Experts of a small language model: 10360 steps.
Below are experts of layer 10 (counted from 0) of a mixture-of-experts language model. Rows are named router (the router's row for the expert), up (a neuron's input weights, with its number) and show model dimensions 0-255. Each number is 128 + 32 x the weight over its row's rms, rounded and kept within 0 to 255.
Before each expert's rows: "gets" lists some tokens that make up at least twice as much of what it gets as of all text; "mostly gets" lists some tokens that are sent to it at least half of the time. This comes from a sample of Wikipedia text that the model never trained on. Tokens count by the router's weight.

# expert 22
gets: " of", " with", " by", " on", " for", " at"
mostly gets: " of", " with", " at", " for", " on", " after"
router [160 141 117 161 162 141 145 122 159 137 119 193 136 106  69 132 176 132 145 125 113 137 170 156 144 149 119 143 179 140  88 114 106  71 129 100 144 102 115 148 138  94 114 184 139 117  79 135 105 177  77 186 100 138  76 131 166 122 127 109  78 115 121 123  97 122  94 165 145 170 179  96 122 149 105 192 105  87 116 142 163 122 117 135 175 127 107  57 140 150 178 134 172 140  90 161 212 185 108 132 130 133 142 176 127 127  87 105  94 146  90 112 117 185 123  96 120 140 142 113 100 121  85 143 132 184 130 124 129  71 121 138 110 149 139 166  86 121 147 169 136 110  83 110 128  89 174 147 155 153 102 114 124 103 139 154 168 135  94 152 121 108 148 141  82 106 126 177 151  22 123  80 201 138  99  90 105  86  91 122  60  56 170 117 103 118 148 111 170 136  61 112 151 173 146 144 128 180 130  89 103 165 144 109  78 166  88  98  86 173 176  90 150 146  73 164 127 184  79 118 118 131 124 153  68 160 139 104 133  92 150 169 138 188 115 119 143 221 114 116 131 116 107 180  79 118 143 129 129 123  92 177 103 118 123  90]
up0 [149 168 162 145 107 170 162 165 105  72 112 131 108 127 119 159 129 151 109  84  96 131 115 174 243  71  95 129 169  70 140  77 121 103 122 118  92 104  80 159 123 107  93 126 108 108 139 121  90 139  95 108 159 142 110  59 130 119  82 135 106 150 136 151 108 201 128 138 100 151  82 162  86 146 117 158 136 161 200 126 161 113 115 110 141 139 206 110 102 134 189 135 179 114 117 122 115 120 113 133 150 194 108 103 113 155  99  80 142 161 107  79  98 175 120 152 166 131 145 167 127 161  59 153 124 176  87 116 149 128 140 102  91 100 124 120 133 129 179 105  83  86 131 138  60  80 134  82 146 168 119 111 178 153 112  93 125  90 114 121 116 122 151  85 130 126 142 129 100 137 114 116 159 101 125 134 133 136  73 158  85 125  69 109 131  91 108 158 134 177 100 114 129 162 154 162 162  68 139 156  95 146 147 145 135 129 136 101 141 178  71 134  92 187 104 144 106 129 180 121 123 108 127 123 117 137  60 104  91  73 100 136  95  95 176  98 197 106 127 128  58  38 114 131 151 170 182  94 154 105 157 145 115 146 209  95]

# expert 5
gets: " the", " The", "'s", "The", " its", " other"
mostly gets: " local", " political", " military", " new", " various", " other"
router [116 129 135 198 118 118 155 126 173 144 117 159 100 110 116 137 159  80 146 152 108 161 152 122 130 164 109 162 109 160 101 139  71  89 149  82 156 104 152 148 163  72  82 149 138 159 107 192  90 149  73 139 112 139 112  92 159 154 155  90  93  98 162  98 121 144  67 149 176 147 104 116 129 149 183 188 105  66 144 152 128  78 154 125 181 117 118  72 156 153 181 128 112  78  93 182 236 167 107  98 155 128 174 125 140 143 111 133  70 127  83  90 158 143 105  92 188 141 120 104 161 104 106 167 119 178 111 133 123  94 164 129 109 164 123 176 108 104 189 142 118  91  84 117 135 131 130 159 133 123 124  72  99 150 168 156 154 149 104 162 114 105 149 141  75 141  87 161 108  93 101 118 175 188  90  88 107 143 174 185 118 124 156 126 161  86  97  92 158 185 109  66 136 169 111  99 141 156 153  84 125 135 131 150 109 166  83 134  59 133 172  77  95 123 135 150  93 155 102  73  86 125 134 165 109 121 125 120  97 106 161 137  97 168  71 107 171 164 135 102 143  78  86 163  88  94 148 115 140  84 119 113  94 100 149  90]
up0 [153 118 114 146 112 147 105  80 180 151  71 154 104  99 141 145 185 176  82 153 159 126  76  44  93 194 119  70 167 133 120  73  78 126 138 174  99 149 216 102 104 116 132  89 126 168  88  78 129  68 130 140 124 123  75 186 144 113 136 191 113 142  77 111 114  67 106 101 101 168  85 123 144 167 156 119 130  60 143  96 157  94 106 119 122  92  95 142 134 154 121 161 132 149 147  99 222 115 154 120  95 143 112 113 140 144 101 117 109  96 127 169 123 165 145 130 155 111 156 156 113 130 148 168 100 134 129 121 139 130 107 152  53 134  69 144 159 115 167 143 143 127 192 124 130 105 148 116 137 151 143 142 112  71 131 141 132 148 111 133 225 132 119 156 134 191 117 138 107 153 112 118  81  90 184 130 144 133 177 129  96  50 124 163  86 156 109 146  99 139 131 111 142 134 117 159 158 182 187  89  39 139  89 106 170 136  68 133  82 110 166 136 110  98  93 148  70 102 148 112 121 142 118 108 136  89 144 132 110 110 111 118 172 116 150 120 160 186 119 129 108 135  85 164  77  65 143 149  95 102  96 164 116 121 142 149]

# expert 9
gets: " his", " her", " 0", " 6", " their", " 5"
mostly gets: " her", " his", " age", " Her", " 33", " 40"
router [132  90 162 173 108 182 166 103 164 147 178 158 122  99 136 156 150 114 165 129 138 143 146 164 165 139  53 111 146 133 104 113 111  79  69 114 126 180 159 163 142 108  85 173 103 143 111 150  91 160  96 139 116 135 122 128 114 174 165 116 122  81 200 139 135 164  83 112 167 171 135 150 123 165 105 162 106 106 119 129 154 109 182 144 166 148  82  90 133 167 185 135 104 131 156 146 195 161 113 108 109 131 122 166 132 100 113 100 139 170  94 124 187 141 138 122 159 119  85 108 151  80 105 115 113 185 168 117  96  92 180  98 166 196 146 169 114  67 180 143 132 167  98  71 107 108 156 100 122 187 118 143 107 100 204 170 133 134 131 111 180  94 183 156 122 103 131 164 141  61 116 131 197 137 111 135 119 108 141 138 122  99 192 149 155 104  99  99 140 104 108 157 106 142 103 122 139 142 181 112 168 137 142  89 111 158 149  86  91 157 158  93  68 172 104 159  85 159 141 110 108 132 167 183  87 130 142 134  93 122 133 129  97 139  94  81 179 192 124 173 149  70 118 173  95 103  82  95  96  60 121 122  88  74 181 109]
up5 [146 117 140 122  81 144 108  91  51 195 135 119 143 151 101  86 126 136 146 137 113 102 153 123 107 142 123  68 179  53 179 184  91  80 153 131 103 126 134 164 101 184  93 115  92  88 159 117 108 164  80  89 144  37  98 132  84 103 132 112 125 180 146  62 130 167 137  96 113 112  99  78 127 102 145 167 138 174 171 156  92 150 153  60 161 169  91 111 113 164 128 121 121 105 155 128 106 130 121 124 107 121 156 134 167 128 108 147 155 159 102 148 150 131 132  77 166 142  84 133 158 118 131  96 162 118 108 136 109 133 108 104 151 146  93 152 128 140 103  47 196 119 188 113  80  71 113 123 146 235 134 112  66 139 160 151  89 146 102 123 129  96 150  46  91 155 178 125 139 134  82 104 114 162  93 169 133 118 140 113 126 146 142  96 160  83 103 120 157 128  97  83 147 109 119 139 163 147 144  90 200 153 109 127 152 112 140 124 129  81 155 113 163 154 129  47 128 158 103  79 159 109 174 140 134 169 137 121 131 100  73  36 115 134  67  87 167 129 125 128 134 141 179 131 107  97 147 157 110 125 161 131  95 125 158 163]

# expert 31
gets: " |", " a", "\n ", "The", " Total:", " code:"
mostly gets: " |", " Length:", " code:", "|---|---|---|", " Total:", "/sq"
router [130 163 147 135 161 167 159  77 115 119 148 188 134  38 100 132 171 106 111 184 135 139 170 158 133 134  91 136 144 126  93 115 121  73  95  84 160 100 127 154 112 132 111 153 118 145  89 122  91 158  91 162 124 118 102 125 190 145 156 113  99 100 154 113 141 170 125 199 191 163  93 123 113 196 144 168  71 120  95 135 130  82 142 133 188 110  88 118 100 193 162 118 153 149  54 157 169 172 115 114 110 158 124 196 116 159 126 119  87 178  70 106 134 151 100 124 134 131 157  99 133  87 135  83 158 144 134 146 117  59 146 133 104 150 155 155 105 130 160 138 104 150 118  87 165 109 160 141 104 168  94 136 140 138 140 120 158 126  68 144 159 110 172 170 111  91  91 126 118  79 103  99 173 141  84 134 117 113 209 133  96  82 179 105 152  87  94 118 182 162 105 154 104 123 114 105 155 178 156 101 106 160 132  97  91 132 107  63  74 164 151 110  90 190 145 147 106 169 131 141 149 100 111 128  93 139 125 145  98 105 133 135 152 178 100 110 238 140 132  96 151 105 111 170  78 111 157 109 102 124  99 126  30 100 115 121]
up5 [ 94 159 136 193 141 118 114 142 121 103 114 130 164 117  80 112 140 117 100 144 120 176 100 114 112 146 136 118 175 171 129 120 197 135 109 111 141 135 152  75 112 137 101 185 123 106 168 121 106  98 149 137 141 102 148 135  91 121 159 112 129 107 160 104 139 116 123 175 103 167  62 170 151  90 147 110 115  72 102 168 189 126 131 139 154  77 130  89 172 127 122 145 165 149  33 152 151 102 205 156 124  94 101 111 121 147 139 117 111 146 136 132 150 160 106 162  91 123 135  76 155 101 132 103 112 123 135  93 123  78 144 133 107  95 177 107  54 164 186 119 132 133 132 144 183 183 111 164 147 189 137 173 101 129 119  96 174 121 137 163 160 210  80  94 118  34 210 169 166 157 138 105 146 149 122 124  77 153  60 160  98 128 145 130 166 176 158  98 126 147  83 129 159 129 128 129 136  69  91  95 189 111  41 140  74 171 121 131 106  91 102 153  65 134  92 119 139  88 142 123 156  85 187 151  95 120 135 126 149 148  81 170 119 162 171 136  98 110 154 105  75 111 119 143 123 147  75 150 154 178 159 113 128 159 130 167]

# expert 4
gets: "-", " a", " an", " by", " $", " A"
mostly gets: " $", "′", "-", " 1,", " 2,", " 4,"
router [193 122 142 187 151  91 162 121 161 116 129 180 103 108 155 126 192 108 157 133 118 145 159 125 169 152 147 198 178 176 106 116 131 108 143  82 116 129 150 196 177  86 128 121 147 145 105 135  35 104 127 121 101 129  88 109 118 181 127 144 118  91 144  82 117 165 125 167 180 158 154 107  73 161 132 131 121 106 135 116 152 104 161 110 114 147 106  86 127 148 160 102 158 100  81 170 178 205 111 164 125 155 161 191 149 195  96 109  92 172 106 100 137 137 145 129 167 116 105 141 156 119 129 140 120 178 110 136 108  80 190 147 117 128 120 154 136  58 188 136  71  83 137  94 121  93 131 146 142 157 123 101 110 154 161 147 136  98 152 161 138  76 151 150 140  60 123 140 129  34 109 161 190 176 128 105 114 107 158 137 110 106 166 132 137  71 123 124 148 160 104  81 126 121 125 140 136 186 122  88 105 163 172 109  96 194 121  61  82 117 183 135  72 149  67 130 119 205  81  95  94 114 128 179 137 146 117 105  95 106 141 172 139 135 134 104 157 126 149  99 162 100  93 172  85 138 130 146 110 131 106 182 116 101 156 112]
up5 [128 129 130 158  98 103  72 124 165 131  79 142 131 114 182 140 177 136  72 129  65 123 153 108 187 130  95  88 194 109 148 127 162 136 157 107 118 107 160 142 117 134 127 117 153 144 128 110  80 119 126  87 149 114 171 132 144  86 107 175  81 103 148 141 147 173  88 121 168 104  35 160 111 124 126 125 151  89 162  69 147 133 121 106  91  57 164 103  54 172 140 167 143 159 140 139 167 123 108 165 116 108  92 123 149 142 142 106 138 109 149 132 119 175 104 113  89 122 132 134 121 148 200 122 116 167 141 153 152 133 208 127 160 142 141 151  92 114  90 123  90 109  97 106 137 107  95 140  96 170 116   0 147 141 129 125 121 193  57 188  99 117 134 107 132 135 143 140 125  99 131 161 113 188 182 116 111 144 155  86 130  94 149 126 117 133 148 144 145 107 168 149 152  94  91 157 169 122 124 163 129 139 154 123 137 122 173  85 139 104  81 132 125 151 145 146 119 155  84 108 139 156 164  93 143 158 176 126 145 157 101  61 180 165 108  98  97 113 214 141 115 120 171 121  74 177 118 135  51 145 188 204 173 151 135 159]

# expert 15
gets: "\n", "us", "ae", "yl", "|---|---|---|---|---|---|", "ul"
mostly gets: "\n", "rypt", "idae", " Animalia", "202", "==History=="
router [100 115  93 134 143  85 159 113 113 121 102 137  92 130 136 169 147 107  98 168  84 134 140 129 159 159  67 129 134 105  94 143 140  58  81 100 178 135 151 127 105 147 119 181 159 123 108 159 114 156 130 194 107 111  91  92 173 174 167 124 122  74 177  66 132  98  20 171 144 157  88 134  98 160 113 152  99 118 121  92 115 117 167 146 131 126  73 114 125 126 154 124 138 132 100 147 152 140 108  69 150 186 132 152 126 163 102 143 120 142 126 120 125 155 136 146 150 104 113 117 114 122  78 104 142 191 190  89 135  37 125 102 135 154 176 164 138  75 215 154 125  98  98 128 142  66 135 132 146 192  79 145  91 126 149 173 125 183 114 152 131 158 179 170 123  92 172 177  96  45 129  90 163 191  90 120 155 154 123 127 111  52 130 132 150 132  81  97 150 151 131 124 106 122 128 140 134 140 171 114  46 123 138 116  92 160 125  86 109 148 168 100 121 218 121 152 129 139  84 104 145 140 134 173  81  95 115 131 109 146 164 132 152 150 156  94 168 131 176 135 135  73 100 149  76  99 132 164 168 110 135 130  95 105 154  98]
up5 [153 158  94 119 134 163 126 106 153 117  99 115  98 172  97 134 138 143 125 184 153 110  73  95  95  69 124 133 109 107 140 153 115 149 113 146 118  72 123  42 102 123 136 126 138  92 174 129 120 153  91 128 104 170  82 153 134 146 109 185 132 109  77 167  83  92 140 165 108 125 164 129 127 173 111 192 112 100 118 140 147 122 104  58 136 128 115 148 187 141  87 157  73 102 126 138 138  54  94 158 118  65 180 120 136 142  94 186 126 115 101 177 161  89 119 115 145 138 148 173 147 153 151 159 163 192 124 167 157 112 134 125  94 102 126 144 165  78 127  85 110 102 126 115  71 108 110  88  97 172  57 153 154 113 142 122 139 119 193 145 153 196 106 132 172 152 102 112  89 116 102 143 133 121  96 143  96 155 148 131 134 129 109  98 145 116 123  96  97 130 145 114 111 107 134 167  81 144 137 107  62 134 146 174  86 149 206 122 157 127 147 139  94 150 109 248 111 159 128  94  83  79 180 131 104  77 167 205 191 120 116 127 137 157 123 117 122 174 178 167  49 115  89 138 160  62 146 113 160 143 106 113 140 106 104 100]

# expert 26
gets: "\n", " ", " (", "/", "–", " re"
mostly gets: "/", " (", " '", "–", " re", " pro"
router [133 124 126 141 103 153 134 108 114 100 188 139 149 107  79 147 193 133 119 161 124 157 132 180 156 196 119 158 119 127 112 118 101  77 118  76 104 164 179 150 171 117 120 162 154 126 100 154  83 122 125 163 139 189 134  77 128 133 192 117  67  78 176 108 125 115 124 133 178 145 114 112  95 148 138 131 126  92 185 133 145 131  93 155 148 145 105 126 144 168 165 147 143 141  67 185 154 152  91  81 122 136 145 148  99 174 123 143 148 188  89  73 163 149  97  23 136 129 129 120 174 157 113 131 139 149 162 122 146 117 140 106 151 124  98 175 122  68 172 122  72  98 148 105 163 101 117 118 106 197  95 123 151 141 163 165 165 148 113 186 141 102 212 124 104  63 162 161  88 123 123 123 169 175  97  89 145 119 107 153 100  74 136 116 165  61  93 130 142 150  63 104 112 137 120 137 134 162 182  96 133 123 180 152  59 125 143  76 100 134 179 100 113 128 109 152 113 185 127 105 145  89 156 149 115 119 123  74 104 108 168 204 136 183 121  99 123 129 155  85 143 134 105 217 101  86 138 120 102 103  97 159 123 103 140 121]
up5 [152 121 102 155  89 107  96 165 116 110 170  87 129 140 148 160 162 138  82 156 111 146  89 136 181 128 113 101 160 178 192 141 133 157 158 118 162  93 138  88  96  64  65  89 125 180 134  41  80 171 123 114 136 120 137 110 122 189 116 101 152 165 119  85 116 118 149 108 178  90 145 100 122 154 146 159 148  94 162  78 153  94 133 178 134 132 153 145 134 114 162 129 172 162 111  94 165  99  78 135 129  72 182 156 138 151  76 110 136 173 106 178 140 125 177 155 137 116 170  97 130  82  69 115 141  96 136 159 104 169 108 131 109 121 112 175 122  88 149  89  98 128 122 139 160 106  75  83 156 100  91  59 161 160 153 133 209 121 108 125 118 123 137 105 142 121 102 147 133 142 153 166 164 119 124 164 156 125 159 115  71 135 114 107 154  63 118  88  80 133 132 155  72 171 159 142 147  89  86  61 129 148  87 132 141 172 141  78 115 111  89 100 116  75  83 100 127 106 127  88 136  96  98  68 115 115  83 132  89 101 179 237 140 162 115 140 126 137 150 203 139  88 145 146 115  57 137 144 168 127 123 141 128 163 161 130]

# expert 10
gets: " F", " D", " 1", " f", "f", " 0"
mostly gets: " F", " D", "F", " f", "f", " d"
router [135 154 120 240 116 130 121  78 131 102  85 155 111  80  92 134 202 127 130 156  93 172 179 109 147 140 100 168 151 172  74 103 118 114 128 110 199 184 151 159 171 123 145 166 165 139 132 112 105 153  98 124  59 143  76  69 176 149 181 142  96 113 143  82 138 121 130 190 156 174 135 111  93 178 125 152 105 102  94 130  86 102 133 135 195 121 104 105 116 171 172 162 127 109 101 180 166 137 154 131 149 165 186 134 141 161 110 113 104 156 129  92 196 164 146 166 184 110 128 108 149 137 105 166 111 120 169 186 168 117 117 160 116 167 162 129 122 111 140 177  84 129 104 169 162  64 205 116 107 177 108 121 165 114 137 153 172 159  83 146 157  88 101 173 142 125 138 123  96 123 121  81 142 178 123 155 129 128 125  93  94 101 176 101  90 124 129 107 150 138 131 119 149 140 114 126 157 160 184  84 150 144 153 121  93 119 108 118  84 148 173  88 131 173  82 171  58 110 135  92 144 127 130 146 133 116  76 151  95  93 149 116 151 180 121 105 187 152 136  92 171  79 116 154  98 117 133 124 106 106  91 195 124  80 144 140]
up0 [192 138 142 136 121 136  87 104  54 142 100 121 154 127 145 108 138 110  93 159 106 146 105 118 153 120  78 160 161 121 117 107 109  82 131 110 198 124 119 108 103  88 117 162 156 156  89 161 125 190  54 101 108 116 139 157 152 105 158 103 111 120  87 123  82  98 122 186 123 152 133 174 174  64 143  87 109 182 147 105  93 206 132 157 147 147 155  70  84 118 154 159 234 138 175  95 108  99 185 176  73 147 155 131 167 127 130 137  96 171 118 121 156 112  82 155 180 123  42 115 141  93 154 134  81 164 165 135 136 132 116 144 159 169 199 127 112 121 143 152  97 148 132 114 138  77 135  76 182 142 105  54 117 168 100 144 146 174 151 137 114 120 114 182 134 134 203 169 166 156 142 119 136 170 140 130  80 132 150 117 157 103 151 160 137 123 109 133 161 129 164 132 111 134  79 165  77 163 116 121 127 172  89  83 106 163  90  89 148 154 154 107 152 122  83 153 175  77 170 144 142 162 113 125 119 146 126 159 117 117 130 139 164 138  96 114 177  85 179 129 172 131 132 171 136 158 136 193  85 185 107 123 117 103 165 112]

# expert 12
gets: " as", " the", " a", " As", " 7", " 8"
mostly gets: " As", "As", " 2–1", " votes", " 1–0", "-yard"
router [183 132 127 142 121 125 108 131 167 106  92 191  68 110 102 199 219  86 101 165 105 127 127  93 155 187  94 145 169 179  74 103 117 137  77 118 139 158 147 183 148 137 109 188 140 141 106 134  97 122  98 136 109 146 120 141 149 183 124 122 129 108 164  99  88 108 156 156 118 169 104 117  66 191  98 165 110  57  82 140 113 111 145 142 124 113  95 119 119 147 196 116 148 108 154 157 210 161  92 143 102 149 107 137 162 193 107 119 128 141 141 168 138 147 136 115 132 150 173 122 155 100 121 171  97 139 159 123 107 113 175 145 109 156 148 150 120 137 137 134  62  94  77  78 154  88 179 129 121 154 123 157 142 136 190 157 145 154  98 138 154  88 115  76 118 129 123 115 153  87 134 120 165 159 121 124 116  93 105 118  84 108 183 130 169 147 136 150 145 149 149 105 122 120  90 111 137 162 197 156 140 183 110 104 119 129  66  58 122 125 152 114 118 147 113 145  81 125  97  89 132 110 192 139 101 143  99 105  65 106 166 146 136 157 131 129 163 163 176 121 120 143 118 174  85  72 158 105 129  57 152 207  94  32 116 176]
up0 [154 124 192  64 109 172 117 173 170 111  80  93 128  89  94 127 231 145  61 123 129  89 157 100 149 190 108 152 125 164 102 161  84 120 117 117 120 148 153 122 170 130 186 167 107 126 152 112 126 116 158  96 116 128 108  78 138 146 137 101 100 146 100 118 151 173 168 125 134 172 106 100 162 110  92 113 116 135  99 135 111 130 157 109 131 104 183 199  99 180 103 136 132 203 134 137 161 116 122 122  77  72 119  91 150 196 124 187 162 122 121 213  52 144  98 152 153 138 169 130 166 150 121 120 121 125  40  93 124 118 153 140 137 118 163 145 167  65 127 202 141 111 133 108 133  85 147 137  97 170 123 138 108 136 152 101 116 139 166 110 126 147  87 122 140 138 157 155 105 148 149 136 150 171 101 113 150 112 133 126 144 101 160 170 140 141 112 124 147 179 133 132 107 168 128 111 114 158 136  92  96 122 106 139 132 153 149 119 161 164 211 117 121  87 158 135  90 154  83 144 113 173 125 121 116 137 150 157 123  70 125  96 142 107  77 158 112 175 135 203 114 139 136 184  49 101  92  89  91  63 148 181 206 120 132  73]

# expert 17
gets: " in", " In", "In", " from", " June", " May"
mostly gets: " in", "In", " In", " June", " January", " February"
router [164 149  75 177 172 117 157 113 121 169 126 121 137  57  90 122 159  78 134 165 117 130 143 149 170 114  94 126 163 149  88 130  85  74 130  95 158 145 113 106 145  87  83 185 157 163 109 130 101 107  53 101  71 134  91 110 119 158 161 126 104 124 162  93 150 117 100 150 135 141 125 107 103 203 150 142 113  97 108 144 153 106 141 150 178 135 114 140 177 150 173 125 128 139  65 161 194 210 143 103 120 129 143 140 161 161 122 114  95 196 125 128 144 141  97 119 121 147 158  97 107  59 129 145 102 121 160 114  70 109 168 141 159 169 162 150  65 120 163 159 133 103 102 135 144 140 150 139 103 181 114 103 149 111 153  88 159 165  85 117 106  79 212 166  66 102 127 133  99  64 117 117 175 125 116  96 118 102 164 148 117 133 151 135 155 113 129  63 136 126 123  84  94 171 130 127 108 141 129 103 136 159 175 160  99 124  83  75 151 182 122  89  98 145 117 168  57 185 104 123  61 118 154 148 101  88 132 117 130 133 179 135 144 172  99  98 164 147 108  98 166 152  87 178  86 106 155 158 152 107 108 203  83  90 169  73]
up0 [178 154 146 112  69 114 110 113 194 105 129 143 141 145 140 194 137 162 116 168  63 136  79 145 181 126  51 136  87 101 118 114 121 138 153 153 124 160 115 146 150 154 131 168  90 132 109 108 139 138 138 139 139 119 123 103 120 139 166 133 133 109 156 153  83 163 135 146 126 143 112 172 173 125 154 140 105 124 124 113 145 142 113  28 227 110 137 108 151 134 175 144  98 158 169 123 195 157 148 102 186 106 162 102 122 121 124 189 122 140 188  93 115 149  85 148 144 155  94 167  61 110 127 127 122 121 137  41  23 168 111 135 140 108 165 157 179 150 106 100 122 141 118 126 136  95 127 135 101 122 159 193 108 115 103 107 126 115 135 140  62 125 173  95 135  95 176  60 105 137 129  62 154 116  72 157 138 125 123 177  93 174 139  81 149 135 138 100 158  57 149 120 133 113  83 143 122  68 122 170 129  91 159 120 121 128 118 157 184 158 112 199 121 142  73 115 118 159 105 105 143 147 122 137  93 123 164  90 160 107  81 152 115 150  48 140 125 122 197 148 112  99 118 115 131 184  97 130 160  81 111 144 151 102 176  88]

# expert 1
gets: " for", "ing", "ed", " on", " up", " out"
mostly gets: " used", " took", " began", " along", " announced", " located"
router [108 153 143 166 127 128 171  76 157 133 141 166  96 112  97 146 167 117  88 102  82 103 144 224 159 235  66 142 141 144 102 126 117 117 129 106 131 140 116 167 137  91  93 168 159 156  82 166  83 145  51 149 122 123 139  97 150 134 149 148  68 122 131 126  95 130  65 161 166 128 104 131 127 149 137 156  86 123 103 116 149 107 168 138 161 157 124  52 156 137 121 146 161 165 108 176 192 176 144  89 140 163 139 158 143 118 104 121  82 174  85 107 153 161  72  69 142 116 137 104 158 149  86 165 152 152 106 127 105  75 118 144 160  99 149 195 134 122 115 160 115  76 113 111 147 124 181 140 120 149 108 110  87 122 166 120 179 111 109 161 171 105 151 105  68  94 105 183 146 100 138 131 132 145 110 128 162 145 110 188 108 130 137 156 114 113 119  73 156 156 122  69 124 157 121 138 131 149 137  60  62 140 174 105 126 131 111  93  96 192 113  91 134 150 105 117  89 147 100  74 116 124 140 139  51 156 111 106  94 109 141 225 129 165 121 127 156 141 135 136 131 129 108 135 101 125 152 110 152 112 131 228  64  68 136 108]
up5 [ 87 130 157 137 121 180 163 125 185  89 104  83 131 148  94 162 106  70 147  90 146 124  88 125  86 158 141 172  86 126 115 117  84  67 157 100 150 187 150 127 141 136 128 156 125  90 124 144 121 118 108 128  90  97 135 108 124 102 144 188 108  89 181 159 160 101 116 129 153 111 181 158 103 106 187 111 133  60 163  86  89 109 129 167 160 153 174  99 130 109 131 129 136  78 140 126 179 122 195 129 100 131 103 142 164 155 149 154 151 157 123 124 116 142  75  74 155 127 115 170 167  81  83 116 185  96 102 167  94 156 121 108 181 107 137 178 103 142 152 188 118 111 132 131 157 152 163  96  77 121  70 175  92 138  96  70 168  90 166 153  86 124 107 115 100 110  95  94 104 130 150 166 136 116  88  98 138 116 103 173 119 162 109 136 126 187 118 156 157 162 107 103 185 200 125 124 129 120 116 153 166 120 141  72 151 156  83 124  86 154 106 182  71 145  91 109 111 102 119 128 178 149 141 186  65 133  61  88  54  95 101 143 131 106 145  73  68  99 124 132 115 182 154 112 109 187 192 139 126 122 132 193 144 114 111 116]

# expert 27
gets: " to", " that", " not", " which", " and", " they"
mostly gets: " not", " can", " they", " would", " to", " They"
router [133 132 151 210 134 156 144  78 137 111 171 106 108 121  83 141 173 113 129 191 124 113 124 131 184 206 132 162 137 153 115 149 106  99 114 123 166 120 186 156 173  73 125 130 138 171 118 167 109 135  90 150 117 120  49 107 131 176 133 105  92  69 121  64 106 128 109 184 214 107  88 131  96 161 155 143  85 118 126 133 134 109 142 159 135 182 131 133 146 140 133 112 177 105 117 172 220 141 119 120 146 122 168 169 138 165 116 136  99 181 104  67 168 173 142  92 132 195 132 140  83 114 122 150 104 156 158 125  92  89 163 115 130 141 158 212 117  77 150 154 105  82  90 136 137  58 138 149 159 149 103 135 138 126 178 117 138 172 104 113 140  96 169 147 120  54 144 143  70  79 135 109 138 171 103 115 160 134 122 156  74  95 143 105 122 130 135  77 149 171  87  82 119 138 128 130 104 106 180 116 147 136 166 144 109 158  55  98 118 151 121 110 112 157  67 135  70 147  95 114 125 169 186 114  87 154 135  67  73  65 142 181 114 150  77 105 150 140 154 117 145 164 121 138 104 126 148 122 111 146 117 141 116  84 163 112]
up0 [154 121 147 149 171 132 165  70 117 172 191  74 181 218 116  67 133 130 121 145 102 132 121 164 178 106 141 105 163 122 127 138 194 135  93   5 129 134  95 127 140 141 140 117 148 145 136 123 111 101 102 164 140 162 138 135 104 110 146 112 125 115  98 145  85  91 134 140 129 107 117  80  97 160 172 140 132 200 100  91 137 107 110 150 171  89 130  95  97 179  90 101 118 151 127  87 118 136 168 136 207 164 141 153 137 153 211 168 129 139 121 180 185 113  93  95 157 131 118 113  97 159 123 161 113 124 106 169 147 140 154 144  60 140 107 118 151 138 144 107  97 114 127 123 194 154 137 139 150 204 108 155 129 119  92  77 211 142 126 132 131 118 138 113 181 160 131  91 152 132 175 164 121 157 197 100 149 123 113 144 133 116 158 105 146 108 128 134 145 127  88 175 126 173 161  95 150 137 136 114 164 119 181 115 145  64 133 138 104  75 133 105 152 114 127 141  55 132 106 119 123 150  83 180 163 128 113 115  96  83  97 121  73  88 111  55  64 162 126  76 166 152  94 129 133 125 165 119 101 178 138 200 118 130 168 157]

# expert 20
gets: ".", "-", "s.", ").", "a.", "es."
mostly gets: ".", "s.", ").", "\".", "a.", "ed."
router [111 127 131 179 149 120 159 106 160 122 146 103 103  97  76 156 192 145 145 180  87 119 162 155 160 143  91 164 183 133  99 121 116 102 126  50 129 115 150 138 138  97 106 131 130 145 118 190  86 113  63 132 106 108  85 118 182 166 166  83  99  48 130 112 115 143  68 183 141 161 120 126 110 175 140 140 102  62 107 133 187 104 144 149 173 176  86  94 186 140 148 160 168  91  97 156 158 166 153  65 138 132 142 185 148 157  98 169  88 128 100  90 179 193 133 105 118 166 144 115 148 158 132 120 154 126 170 124 117  79 144 118 133 149 165 225 139 118 120 142  89  75 106  71 157 145 156 141 107 189 144  97 102 159 199 174 119 144 118 153 119  85 168 101  97  73 155 158 108  99 144  97 159 149  51 138  84  74 150 124 143  90 130 154 105 142 104 137 148 100 144 115 162 136 110 127 135 179 135 135 113 141 164 109  74 108  92  83 100 142 181 114  43 189 121 152 116 126  82 124  71 113 111 176 103 107 118 121  95  98 175 115 131 166 104 105 152 127 145 123 166  98 133 145  99 121 145 125 137 132  94 161 113 127 119  94]
up5 [147 108  74  80 164 157 148 153 193 101  76 132 124  88 121 123 162 166 109 179 160 169 131 141 167 113 141 103 120 153 144 137 133 157 145 117 148 123 163 125  98 113 111 115 184  97 148 109  96 123 156 110 106  77 101  85 110 139 140 101 112  97 118 108 131 114 158 148 151 156 156 194  60 154 119 128 114 103 103 103 105 169 144 142 173 113 140 129  99 112 143 157 122 138  90 202 167 126 124 204 128 110 149 167 114 141 107 162  81 176 132  92 132  59 118  94 156  80  44 105 119 160 159  79 148 156  75 198 137 109 160 170 162 143 162  87 102 153  59 136 184 151 170 127  55 149 149 113 108 166 111 121 114  88 104  99 117 139 174 146 117 129 181  96  39  77 128 110  76 146 104 117 127 119 115 140 121 131 180 194 204  91 104 130  72 117 148  91 121  68 138 125 132 155 127 176 178 153 116 131 116 173 149  92 106 151 147 132 134 148 157 117 108 150 192 101 101 135 171  94 177 173  86 132 139 149 155 129  86 135  84 123 214 155 117 118 119 154 125  82  95 124 154 107 109 146 129 123 161 195 159  84 134 111 128  86]